Below are experts of layer 2 (counted from 0) of a mixture-of-experts language model. Rows are named router (the router's row for the expert), down (a neuron's output weights, with its number) and show model dimensions 0-191. Each number is 500 + 25 x the weight over its row's rms, rounded and kept within 0 to 999. Numbers have three digits each.
Before each expert's rows: a language model's description of what the expert responds to. This comes from a sample of Wikipedia text that the model never trained on.

# expert 53
It responds to: Word pieces after a hyphen or dash in compounds, such as left-side, paper-like, three-tiered, plus digits 9 and 7 in tables.
router:503475472529507445519506525493510532525538535530512510498489538500513506484494529533481517481545528510488549539513500516520519496484503474500519517514513484522527490509492467497486494543467514470511526432475503520467514478512522526463508512531483485487492494507498532490559464489474535491480430537542523474493481560516529474504539516503522488532505479494459541534519508490485530538533529507508505487494503496494508543530489534568472511476523516465501493518549473508465478514481507554508498505515475472520477504536478546501463489486499474477505508510485518475538513484530464498
down0:529494522492538489532530512552517523512540479488470529480540533485510496508491492506514544489466479508504534515494511502494508506477533535511509476535498457507443479491517513528476510503520499489472499526517555503466509483454475534506506461491444490498505491515473560485490488518508461538496519518470497479501534518490481454481527522530482494516505535475465481500499522522472475532498581513485496504474531520551507482538504483497442513486505557506506519526427506502497483526477472465509517549485522493504479487467468504497551488520508505544510511476482485485521504501503494535
down1:473501478497513468527475526505518481492555504513484497491495490485516512471518480549499496512451550484498494500522470467479513515485538485493499554504538496518498548517461496514498477493541496489512522500498564498478466435489517496532481486482527497514533523472492531529444491466559511493493470422506516467475492515558544501504453530475461500497461500483477478498528477481534491492533527508505512479474486503507500475531477525506500483479537501504508518500510528517480499488457497486443491529505506491526513546478510508539500502487474490532485481512453518510499552505530473531
down2:504539498493493476519449479497514524540535516509502472501484465487502491495544459499521525529542522518480522500486494487518508514541485520502499470501524534517519562504472483480566507493459498518498499519507530534492548462520450492492478479513458509513517520478504497532476472533499500520482487479484476514539492478471542478540551521460503551492499521508457507493520462505476517530471502533511488476484502490474511442497511524490506512484520485525497540464465538529535504486520521518463541533500532510499497508493515564491430512485528489521547526505474499504513531476519501512
down3:483482541506511498524512536507486494536485498545509494526528500526512528526509496468507549497501520523514513486513465488523509494498482480548492527521468533477466510495514501500527516530433495478479518514477518453474490508481501497466504502536514480509493510518535477531481526465458525473464515480518464471476445456552519481493502506509512489483491503491483562514498490476476442516464489483506499551521497506481473483514523540499521504503550498484502500456486493468496542458571510540493520523564507497479496477541506487505535478480485511548509473495480495465517532460492464509
down4:487514513498515471546498518518515523444507539500496501492477532471489452493512474523473489534501530497506491534482475485522510543481487499451484499523520487513539489470500570480483503517474495536461462519458496499460487481505542455495477497502521475469481502504548462506459497456495497496498531496526521475442503448509504507505487538525519487501497518460529488531518484498471533450528513480493480491501486536514504499492484533537468454518483483506529484533500463491514491507490516469489534455534510484496469520518498488525464519442484519504452529486495456483493440477500477511
down5:520497459533487468485537503508493487512529487493495486499511464465503540526498539523475495516482454468499530491486501501527499544506541497474508499511473509521547491492516540468486515491481533505502495444515523526501484522472534499475541533439480516569488493485508468517477515500503417512507534532484492528519477483480513536539474479496501484483479463480451547502480424524447453494466487504500499497522466513464467446499518474505478481525477484489484516533496466479488510464463469493502536484487503485474511489498478509494527483515470508492487492505488472499491527466509488498
down6:477553482500491475493440541491495523523537512464484483523484529497479500501510557521492519515528440514498472487520491470474487490529526510506492470541502485503531542491479492551535491509499533482495477502484504473507498504508515534530515490517480484461514467525521516494535496507490524496485532516534513509472575539531546506492526434492455519498484491508455505505502530513445465538534487493494502517518499490501477489494501458479528515478485502478489477482526475505463487529464488474552504484536529494466505491492516538544510479452485530513502452474520494504458460511519480503
down7:482527504505530498506499469499530521535486531507484515477465532506519512442492478486530506505468456519455467514511528528496540485486518536464498507502514487481496513516536473523499529494494551516483522475492491494556515507495516493505469482548490513482482452450495505450499519532472523462524512538518491496531466500490502490517479508510502514488487521472513525511491471520475498508528501519480501451482512482525541505492509411480536472541443445465506497512484481532509530521461504498508495485483496479476485477540514488514530505554524506468481516452541462469515519480524521469
down8:444531519483467510444539503495464484510477463503504479486498497497472543483501522454485538512486529542529528508463524482442480487478520517487476500508487509505483495518466511456521539521543501485524475485486480501547536466515498474495506519509514494497555505495484531534537481510483495491517521508507545513460522523482514526489450517453485503497490496504493480498544517484569483502488516496559501482482505454553501477487511547468508492526522488487476507504521522516475541472510471504468494473424500501508480546520497525508497490542509508512474532505489457475489509509489528481
down9:504509533540505494471483489465518514494490466500513556504499491476517481483490457515476491477529496462493521537510488538510528537528482528508524511448509484520554463523497504476513463510490463514490481509453480543489534538550519526478517557514482525503506499486493433485507507502513464524493507479525490443496499483499480522477517506500500493518508508524513501506490508537508468501512522489526465501526478484537519472535524502480495485521514415569508489513517498440499472522492495509514454529485470471523538517521459542496475497493522532497486495491475467473506538487505546520
down10:509511513500544493502488474512512498496555518478467500502480499503485512507504532521484457467480472466501487496523513477431475522488530555500485496480458536482514518523451506452503529484512532524459494499525557508518485539493537494514517550474510497551502492524515482539475521513478491508504515496476450553505504499533489529517532513485533480529505489490536494500472513470478495513557491510515520503455494498506499425528513500498471494500499518525510508510541470466489551542496483521498481471504471483471506520520544485459519511550499490499467480453517458507536491479485482479
down11:470476516495470489489526473512468473544466482468490456492478475505507470489494495469530539504486504518467468475507491488526482421512476529505505508487522480471491480523482461510522497476489534465533479512493521516494472534501491495457468464472510502501463478546524495491493546502468497497493492456508494485496488506461514494462490470503455498477486468499507473494466514500530436528517512496433480503505487536519501515545523483476497507555479493518535511469490515474480527504525490505510462501505477511537500482472498467463461497546561501480545498478485527494518546486448467512
down12:521487450486492508489503506498494526525448495495507493502498476494499563498515513491515529468539531467529481516544510535482537505519441526487511535479494500488483488483521527508481489519516500533529486491470517532506516564502507473487513540444480524493468500511498488501513543548474545543499513513521554519457490506436464495494456541523504527498437461466475542490522472509491507502496503483499505475466469492494483500505523508486494509537497451518531515464477497500503514472455497523476485492520490513496493454490567482553491526522537493498515508495514480499488494483499464528
down13:480506520554497523517493511497525487521505490495520485472548505521539536528507511512480474527502456490493518527525492497507554511489486476501561506480510490504485462484456474466551519518533514503529474545522487473516517515483442486487473483520524470516522505474537550481540523497513491489482489459495539472509473504432453506513500450527495525504497550455484473489505506510521494456525462475507474529513482488484503481527494496466537538498483527475494458527527490452517497525499529484527505523552476549498515490481519476518503541488447480484530502500494484497525499511509485494
down14:526512536510488504518488502502541549502523504525460497472476505489491500498480525527549464466524451455551463467502477504463491504564530497458472522541498491494527522514508505484497515503514514492466526495515533502487509530522511493514502453491525511500526514474520495485510445495487535504487527497490535509515485501519500506470529541498532493531444518511526550515521556509510504505505512466516468480510460489515558492491505444493492476475488518495503502540513487498518522477497472490564529522476476480466512487517493438556514501500483508476473539483484471489466463536525477485
down15:471552488502482510501493498544452497517488516489473462519495536473464528525506494511480527510513482493486485516487529517508502520471508477519507548496536479499448520468502457477524510531480529489495479539532519473504485493525501500525494484495569508470473470576500493466523501512513512491518507471506492521545506514472451525523459479477494534533478464490493504483518436485496531524538506472501464506508501514475486532464513512501540507526516464528500465503462485513504505483472519484498483430540510467478543486480461507530523479503452503504484497498513538510492464526524547515
down16:480542541508468503502535485478499530485483489491488549477542490503515525485533472489475486507517527478490438501487476521489511518443442479520494533498503504485533555517518482511537491487500507503498493534474525520491501448503455482468528460504472595469487504501552503475476463502512500504500488507472504519499472504515505507523480522480454507498493463506536493463486502480476507491513509489483461485522534550513525479485507477479500551500510527472504448503485489486483518495517476516455504499490512459514545525539495490509463499489535490508574489511535469473475495491510526484
down17:505470498496526512486447426504485505494468505548483468474492507559479527512464484503519468488493471523497479490477498518470539472540516516490516508536488471478497521483494524511501480507484544479496540519494508493530513539592520498478513452463450469480482486475508512511547489490502511543458517449483494485541529506504493533499500518510476475446474492475536476521463543485482523544486474460512530511528517523538478462480518505521496542514492479466469492512495475468472473529503493504506497473496490495516494504497507466535491506513503503469498508493486497517466478497439503495
down18:434506535536498527506494499511470494481522462545500504509512508517536481495562536539513502480491512477451465536475494492540484514525501503471485481506497501516532524522533535490544496431499495455542491460518521495460476503471500497447561475483504492523516469488497488527524484521530482509504482468501510482508473463495468441509491507503498529480471454492517526513489542520499503492460469465499528476500508552479467494516511519490472509518489541492518507529521526514500482457496486500526478486539487485493520476502514475445513553505506500510490492538483494484508469517515541458
down19:500530513487515469495504508541530496470505516505478502499478500508494495502506498473567496451505562494474465493468469532457505507510514519506508535478488522499478531489526514514479466498502479503464503452481548493484481516480507513464507530479510528521495488508483524532499516497533500524517488507518548502496456508493483567474468528517524516490470502481505516492503552469490509500491539522510499512461520486526536438544562491455480534479523509531581463483510484501521490536504506505514503487499509494488489503518482506420527480511454509537507465503505480457519461511506490465
down20:463471532498483471482444519428496500517471534532498471498506515502488485548535458491470514521543505508507492485474486490470516495486509484515497494434469491490509512502517483467487478518494507483497482525452503480475519499537474490529553533508476500479514502512527556483469551518507543493498443502517513491521535488518487507494519508503510501511513492477509486461510459474506543514480504469530555485527535472491523525512520529508490503526528505515517496495505509511493490465505498515495470502475437485501479489514502482466469515540489466543491421482535515553515528522503525548
down21:503470502549526476523495504479489457493553499451495462510496460485525501526512488500525500488467531492511502491497499485501531470510476507473499460498507545487477478449489499533499457453500517522498498527494493526499515480491483505508481473478458498528483521502487523529469480503489482486496483484480534471477520473484528478503511475523503426501503525468519473449520532474460498536491447502482528501497510442451503478478496501482475521478507538522491492476484505481478462461556441510459497485501543539547491512532534509509476562495519500458504479473504546490496495482505469487
down22:528514490493485506463495542497503493502509507489470482491500491503486501523518472465522495523474491433515483474505502547474479424519503517472468480514437542521495513495456482519514439504490488464495484497574499503536501439489478470493433468508468505493498508488503498491536508505551481488521456498448512505502468500515518512492534517485513471488485464471514468498502522531510522525502504506509502509509479506478476519468406485528506532489511534467511518496484532518508476451527468481522498524488485495469472479490502488495498549510530540496518501534528523496496486514498504520
down23:504506500464483456502464493473503521527504457495505488532484482515496529445538567515461466525526481514493518492532475488515459520526526511481513447461488481501496534482493515543463533495463485547540510471488483510485493534476559515519512511460476500492478476497498516500509513501523477493468528494482479500457514464510529450492503527516537499506531541475507505478478552496469518515453528472512493467475505520490480512489507507471487542528455504511494490491467489518483558483520533503502488508452443514543465517501487503531502479514547546528489493511502498470485514469510510508
down24:509490501524505467476496516505461477495528510530472477468515500478500478471526513508510485524495469565518521527542518503470449514467494483483485496521504492525476546499468497493441499499521488473487477480486563478479453466479496479466507502498462489433520471510483497509453503523510462456453518488507496528474464492529480475524505526484519523503468524501503491536501494509525473504506483518508501505507499477505500477517441508513440491482511530484494513472448492487509499483497514511497489533545536450484511483470511487468498495476514513517540459514442491500520467560524556503
down25:495525489509532481514488505536488515537531513492495508491486478484505471456517525549536496528518492537564503501532532489453501531474517512505481540492550496508507468504515494489499534534501489547474494486449506460515525480498532456498502528479540498471458514492497498493465485494542518524501497532519475476468513502505549551501485524509499496534514533511515534498479479476432494474529519483526518527479492530489461472526442486505487498469519564507496484486508486528511505523461472474511519463526506503462493528480469481462464505494448507491478511499495459489509447478516472500
down26:515472490524500491481494526517503501505484554528482509530462507568496517542490495547529502443499521511485431511540487489509458489470501470515523488496526486513478495527509438531535567506427496458488493503537487512473479519509473480478501508518482487477489461463509445466520489475471513547513525509502491505562476468520537511534536510486495515484473502467477526458532533498468497496510517501483497513491541516498512493501534488508492515484507492507491463486484446539515471509510514483509499522494484507463464478505485500493507503492505488496440455482482473495469520497518507488
down27:499531522479519474537544466520489501537531507496500527536529482532490474474511508520487549538521509490532478497519472497509491531522486525504478526463509528534449538513431478508496537480484445483522506540475507476497481479454545546495456492488499493480543555482458499516485519509494546488506520503510513490469524525488485454531461492502494509506528506499496452462507532474483494473517504550490472484484493498497552491494479515484548458516496497499497524492480522485525496491480541486487517512460455504474513536527513488468525471481508506536464515519494462530483535496505471495
down28:491491506494497532510503463443506525511535465500537548526476509489475551542507478486518457500517507506539462506532507523480532533457542508490495481510490536527487517498457521514525483510528456497521458498498508494551516489525509435495534504533567475512483518521520442492497518516524481487518494514500508496520485531510467520504455509487505509532485510551526462501462488494520505472514529534503447487459473497502509465510508496512545495526499456504476516518504488476516523465514526517492494527538524523454528528477510531524485468495477525511493517500456490532538467487497533493
down29:508484492492516549535530511466483527511447506518514510500578511497530541481494433497534503497462536490482488531495492506521495534446499552495525519492497503480500462521509489489465510504524503455499517510497466509495506458543485497483502466500481496509516483490517501522524503463555456490532497532474481516482482484496492498500471486454447497518482461551511494496496467509529482493486468499500468507481513513510507494506524524444479517490467491527462514495497540499445486509513532460479542513510519540509505493481486487571446489516501528534493533499497515510512464538529509526
down30:482509529484523508485501479487505486521536543530556486476537501532512494507490471448494495496488519499488505466501490525595523474504485493482486507503477494532479509519516492561516493470503484489505517437481498486485500456480479505487429492507518518525527443473479491539524539500472473510500483494472519518521473527524514439508474519513502526485504493472502473507540514500494530489506541490485496513482487489453491494531496534519540471526497473524535466537510508514502475484522554474461507523524500530526512503458537500517523495532544547493506517495454511470510533500500529521
down31:524470514501503448477556491533438502481526522492530502529505525469477474523509474500486493474514505538493501459499486494493506522494484525519549505563518522553465496527504525519510524520509472453481469493473513468478482518509492506501500497484505489503499487542507515483480474533467464529492540506487474518526467470508452518491507506464510476492505537497477521534469524521441445466478525456466470482514476477490488513508498499526473495499526505526467464477482468437502539547547507503518445533528487497506463485495465492483529515493509504504532481487472482471524471509507511487
down32:490496503520509489482547503486457450443502486502514495503560542528514499484461476508507508478478496514455501506513476475517450443507525478482492470485495510512517523540511450487535447496512495482477497522515462507520518478508489464519474484530457505551502506477497507520494463505509470457501488480495514473486517468483523491478516500474526486473536485525474404522513535513481470536453503496491522501519477496504507481505507559501494471501501506509511503489546490506434496435540475479510507504452509488525499508481512503465473512484519458512480486482466495512515530516523483512
down33:467492513459496482507455519482527544523476508465470496503493492491487481508487501488556475475518455504502495526521578552505440513503491494505554505507485466466492504504479474463513518493515534464523490514502520499505497553494477510553492489504494483489483481509519493481504476512494547520456515491477491468478454528509442486489529488489507496475463520566503497501478466478495511492487490509482492536491505518471520522493460478557514502495469521477496466505439500524517518486457532492540504513539471481490516485500538484478499436504537503493471516522463477490509447508494512501
down34:520506457517525475531541528496534490479532527518531454549535515563527531515440469493535538533518503539500504494535478455497496492469500480477509500513496498557485480487493488489473503535523505489494496473477515446529520499465477505477474522462437506506541472495482504475503503471487485546498502488466488499497509553484532517549455545520494510521519501497525501488485459521491493475468534486538509510508524480518501502480483521512481491485490484525509516505453510502452468496494518482508493489479521505543486482495501478540480502499481571523549483499497502508462536515502470513
down35:505508516485514484499497504519544535498528497489497505527465504459489511517509496515469526472527479457517462504532464514545500462486490505542534490491533507472504517496509485513499458481527534492475530522491480513520469508480486490551518484453529478524462498541467539453454505520518517461550516512484492526496492529508495492467501486525528497499492474497497516506471531477496519549486502519505489508500501509492530514542535503500493520486478503513550505553512534539464540507469467454519402494475471481489530432485455467498498531490491502508505473494521494482465496525526523508
down36:458500524504454466545506522487452479521486537503506521493522467505478473463501522531517489485487510499537519482495483464460463484509494457479512483526507528508510454478521535518530509522492503455540498481527513515551500489472505535463504512510492486472516529534467524479473506492479502490492510478524545516444512513480517457468551550517488460493518520535509471502532475501504502550487520474498493464514526512483528507464508475475481512490519468516526470458524472510517499433502495506488499512492464488501441509545515538469533501530495514494476505480495502469476539464502455479
down37:500523503535505510469511506503477525534496497507478492511484514492457456503488482462441481510491470476514479517524512512486467491518456545495492494483453486503515518523510496469494532438504516513468511524511488488519508508496498511541496523500502519485486503528519488465462484498471554530578475473484505533472534513503520518467488571465542472481554456525484496489530522448515506510531518537490505492489483501497527531482517493482516498471514481461506478531475513453496481531475526504516527479476515533479535523519516499484512518476460466566489531489542511489521455518503519503
down38:540505523488543481521521525462475531528474550501506571518480519494499548518473489507502528498501492477490472488491488493511512504515480462476484513505494513505515462519506476504538505486454516486526496466481534510472443455497507491517474513447461495502540486453485515503518545503469500510541516503528493554480489508462482510501477494507548519515491463503455500536551512486515505495562488492520481458500482513490490527464507550466514488486489483497527497503527471516492522418535472518505548509521497483499471478530495484528464488519513498493523462518483539507534510505500535510
down39:555520472524451480447445578505557538522505511548502518480510525497489514467480507491499498493523498498466489509467469501532514526488513453514498505474514501469521579493508465510517519482493546507470502516468508549548506488485484501509540511528471524478556477505509503472511484507501451473495474498529508509522523523485467491477499503514495452479482539511486479463487468530502488514513526486462485451482527451466498496498495466492502528509523468495475511476504463527487483476447509512495489514482524526473503504519486517467475507514494490461503495479514483506557512514481502500
down40:520524493548506522506473480537501486485504494547498490480479491503481509509547479483476523480500480492493503523506520547499475544472453514533487482467453528462488519530482505489505473431551483512496494523446486496491493494463480511487536511460472493508453525536500520509524511515505483464463468513506534490512533492452480470476447470507489510499495446469528495510472466526527513514453504496447521529535508493547504529494478506514532493495513512474562492490517544486519489463478523497523485521455497533470514490457529489494473505516517540496505500488490485482469525514487519460
down41:527503497470511482494523497505529523449544488494516504506462531493539501522546487495520505462502497475493482535493505504481502554508496461489480492505453472492478515450498515528486499539484495547512494489494501495493479519505512500462504465502512441475487498482468461473526483504492455531512499535523466464533477503489507507500475484527517453487507501453486541544466492516449494490495477495442502495496480521503465490532497470517456474494478534501512524483457443509538488514511503448524513472505559499502477475489475533486521553489525545491476487455485506504484502442527483526
down42:502543534499475545482513533516557490510506518474508531540517504508501492503468484500490465489510504528495535472459486551478504512489516482502487483528454480490522468509527542520542464526528467502490505474462474484496448507530490479463536547520492475550464505533491513489499508523490493522535505478491515514501521507514430476477496523518497480521493541490485509522510508567542505527459529485498476492494488468534488499483512504451530463491491473445525484467509477516507459500532456485534516497518487518514464527484492499494522511533536520533500466539488486485531495506450485481
down43:453468496471481495526530495456502500481539480540503523482536478510511492513483503516543454530499495524505526480525478516528454501470473464488514510506534463495455530515508548499510506493485499473565556475534476498513472520509485463502478465509479490415502480499509549513533491477496462478547513527514512513506475469488450470471497485484469521521512494553477506517508474439494502508502479502490529498499526531505521543478534481496535511519496545516501494493461532486509520495508518506529523493521473469492464494532507482510509451508515487474468509503486512508470476519501548475
down44:510474526518531559539500515457525519488461478476526482550500457498490482517513537514527484543485472485502459500540501482506473486514528469524524453529498481488541473516496488498473505473510519522495516467481432493483513491482498480556518466505535483517486543521530497534495542496498487478490522495497520494461493477515522487520518474533529563494519548519509506531493508459498516507457478556486498505502503528485490539515519509519531461471537558470526476507454499483498484477499532486530513495483559503463532483523545501493515488475510501503520481511498493530462513498501507522
down45:530489502555489523489495480500477508465510565516482480536456467463468480533508492458476514494481464510501504518496475459516539514454513489514483503511519524508515498468495493457484520491479495522507458523507538496488510490507520503467498510515501476472491515569476517479525528540509477495468477509515506507501504495453511546465502493516509479547482478526474539487479533489494489467538529490494436508516501462494491460526485505438544480520540495501491496503477448516534473479522531510499497522560499474467509545497518489472503462532468462445523503493502502487512515508526473516
down46:510481535489505484491474497490514501533453511457536495473524463524475497474516516453485510501475524506534514489487537493487498516517502488556517552472530491514471488509539475468529469534493554506510503483486520494453443510508509487517515483491487501521559502519488497550521508474500495499490483455526541511487493462514507489551503513481500461486512518453463501496549489517512489548460553461505522507478474475477488530503480537510500488487478520502516541454501559492497529474513471503509515484495504517572527519482480492501527482496509498509539536493569505489475498498468501496
down47:512505544497476473473542500488541483501501502562553512527477560497523472545506506513467487484514506486457531476523439475548550510518512485522541531526480504467560513537471526519528481500483511495498536518518480450508499500530495477473482526487513503479492513496525509490475493485517493490516456469538511498497536523550516488499524483532497569490539486514460471506469487456477484497507458530502520482494482525516502516521479464497469497487499505493493488524502513484464513533482501471493514469535486483491543506483515449503464536480462490496469493533524473511501534517503491492
down48:511497491505551486502501490498469506471501529509500475552570494506498491491476539489496498536489526473468513490494433449519490518504504542508516537517517535520516534471546496545545502494481509473520513480518507453495487526492512510493463510511464485506498491476459466521499492478510475454484468489510476474546506535523535498460489518521513502494511512529507499475515461491469553510515496501468480558534506491491537500497500511491524510539523451526567507480531526464520496521539507515501514505493440474517490519509530458511510520489498468498504509506524445466450516511499527505
down49:456495496506525495508497495520477475525490526515433465500450533503507527480478466529509557473512515532486467516521489485476510465513495526496510479539506530477490529502533493487492468508472507535517506501526481485478527505517485470475526540506509460486478479508522484495520529503500510504477522507476485499532525554523515493510543481483441513515482457468562492540505563495533546489478407522516527486489510507512504495465510514496461527476499522515492494491545496530500496512528509530497502487470511538459495522517488459450478491565503532530495466490511484507495487507512503492
down50:487492523514492488521514487464499502504506480533510520527547499488515472495500487516505457509510513524515437534483476511519529507497515501500467543525499473491536460542512492545473525516523504532456482472484482537461522499520501458448511511475477549521469511465496518481539486495489439475492490518459495468489505534558468494453506494522512506486504517531489491521498523528487533540522536506458518460525523519509480508502488496497500487476473504466505481505451500546506486514478504464462476528473495496545468464469482497502476560489531515482516465548496471524519464496511473471
down51:511491487486476507489524500495517543492471459522484500481477536474503467530488470471493451481519446483552490499460553511510485506502497494489508464539488495473432532466495526503504514531482486470500489509483466474510525530486482504508457445515500473468503500493499510500484519511452477529534553543507522516510489472526477485511483455443525482490521510504561528506477492491560524473519469475491515485445517488511507525503513464542481483467497519537500552462451463480514504521512511486502487515485511515463487488491468480516530469501511493557479508497490501496509463505483510508
down52:484517503484513487519469541521519510489533500532490520485491536539486491506502477510486566496518508493480510486482481556478532489513484493469462502499507478499484511481547452506515495503503501502472547509493466510506501518457467517514517470501457496510550473534476525459469527463496510449492509525556432472560497491519490484488528474509496504507548496443516525466537522508501502505473471524494540462498492469467541551517480459516520491461473546483478452508495501517469473532473526515514510465481464493466471497482478469501498486479515500527497461508499509522510505502485513479
down53:473547495505484518478491538548513496478504500447483486538484506487474483505532531506511513494480509496531539508531488538507517486523512477440501518523494528493530494519516515481466443547524515499501503508502515481513513505482461514472496489486512481515486520546508525473450521477515509465524514487493497477537473448521464474503540527484482474478514419492527507516503519486531478554485536526491461498509493526541535502523443508523518501489501510439478487531512486488478505518499476500532507536530487480503478509475464507497510543516451461532524528476458538491521482507463502476
down54:526530477505523524468467503484479477518484494491479522499491487499496510483490473483495502526517495504487476512524546504500484539501545535528477514485505469499488479523492530471470502508500537494474470510453462458533473466535518447490540539525507482499545534486510544522544533476521497512497499503508507538482492462475490484514521511509496504479474527449478449496467485463500564496531510498471505494528496541513499534564498502505503492504441490470509507533496516518530535550493509538512521480498496491436485494458484463500530473519494528486502490484513494519432500525450464505
down55:519480497503470497525490500507469525485511482510489469543460496481523568505537528491546496493497486521516495460508509511480489506510500502519504540512526475508508476508534484521510521546503530505498488401484488501525490530482504478491574514449484494512417481508499470516509469494483524509467509535473494501550497482506506474493532485470540509505506468534512557519478453467523470508441491460509500508511515486483517429504516486537439514503504509512477508515473504498454515503475499485500510521507506543513489524502514535506507500512536508473504524478487522478521485510492472488
down56:525502529556505460497493533485487490502497503470538505523505521578476485520509515470500512467552457489476513510474484445507484525530507498464493475459525512525489477472510538484506512504512485513519502490505473500483517524471507491510472520497496504515487488477514534479483470488495482447523495501482471465500487539494478476550448511502497518500502489489453506508454503529519501477548531525503511467505524509510413479483495485514452487497484500543488456521508504474504516559489507491480460489484510509558525484472517529475507495491558510526478522491483509485505579488522511486
down57:518475520452516488462500495491472499463508510513524495440460496478537525503501528504452495435492543513463494523531489541525548490513455481483487498476485508508536478480508496520475493470516531473485500514507508525494477476504530458450540476494483511537494506499560466474472518511487489528499488502482520482530545480459475474516511505476470502507494496499491494504539504500469529498513501456467544527511486483543486485470521484508516567474459480515531536528512461517465491511520477489447510474513463495512493471429498458528510489470522498494491507504530494485488475502485483523
down58:484523527505532510492565472472541514511518510502544474501504529482474489472506515489497469541511495519530508515500502461484509482518556469535479519502500486517486499523508513472481469448508493497505529556498497483486510500452465545478486516491519489482514502507504454475492470481519546512506489469556462540520500516524506477502525513525474480489482476484532526503546470515547494466475478460517516474546480562481502522508454488525487507510486522505453481482502517457508471518545477530483497470546499504524487509514520484515530505510482485478553480552506466502505553527482507475
down59:494494511475507471483504496494484502492469462517501499507507539538516490519506486469544460462495475520500493480477509526491531495494523499506464496498459530496524480545484536501455504508457463498476511507512508479486493499511466489492542430492497522479526477469491512485501500568481490484511523540511485560501496500492454528478481476514464456508465490525470520577478499475499425511459516467528461473502480507536490490490496481515474511521522434497502500508524491508489559459484523510485498516515507514493463498486466470534499464490495539459512487508525483478518523493473513455
down60:493494507493486531492503495471495532489503506482549497495552506516449454495475481506455520527481479512506511523539498501488514509515484488468485502478498516494479543524545472499476524510514490511488510486487477525515478486525506505477465520496454489563520514465474546507514521452482529498502477482489512537487510471528484456518523549468503453483495492475539459514497516480501486535496505526522476512515564544495542525501497526465511566498507483529495488498481523451464471478519433547501533494471526471500532559504519525507507539457478465494479497518489492505510507526504470510
down61:456481493505464504531491481511495482538469462450464529515526482513490492498488466487531477473543518529461459501529502492487493493499493558541539484446512489526491510461476452474505502506457546493508517484504476501488493529512510513467498459511479483517520461479509479541518545486482488488509515491482497484530474471516468497509475484539483495531513523468507552512548525481475544456505527499501503477498481489457469485521518484481524507511527522529544486488476510480509511511507565532496515521500485522469472498493480481473484505539508526538486456486566468534521489540478506499
down62:502500539552528530495478500565543468469509530479479514534483519457496488531478472553513474445510519471507544471484517491485513529481514491479519492511485476494491507531493487519457430504521465493449484494477508482472481520506548506539502544488492491518519503537518491529563474524512460485486515499484462495478477502531502504526513486500514484482497496537500533510509482520459522513515515476491498453525485481483510476489530506500498558499496504519527482463477455495465468470528510499508521506533538510518463513507510489480540526513470476551486494460529516481518512524493462531
down63:491512474513525471506517465482487514488491505519478504490526481502505513523512490519522495514526478539489481455473481507502526550504489465484473507493498497506501503524454530491479473512530485528486464511465468510507490482516529525454458476507491498501556520498488548521521550477517507495504484519522531513530548477484519505484448488461519516524527506460495440488496542497499528499512515521536506469464474482534509461473473533534506452513488477505478519495543528544487559524468499484478528525491507534468471493442514528487493518492527498429497490526485476483490467529524472552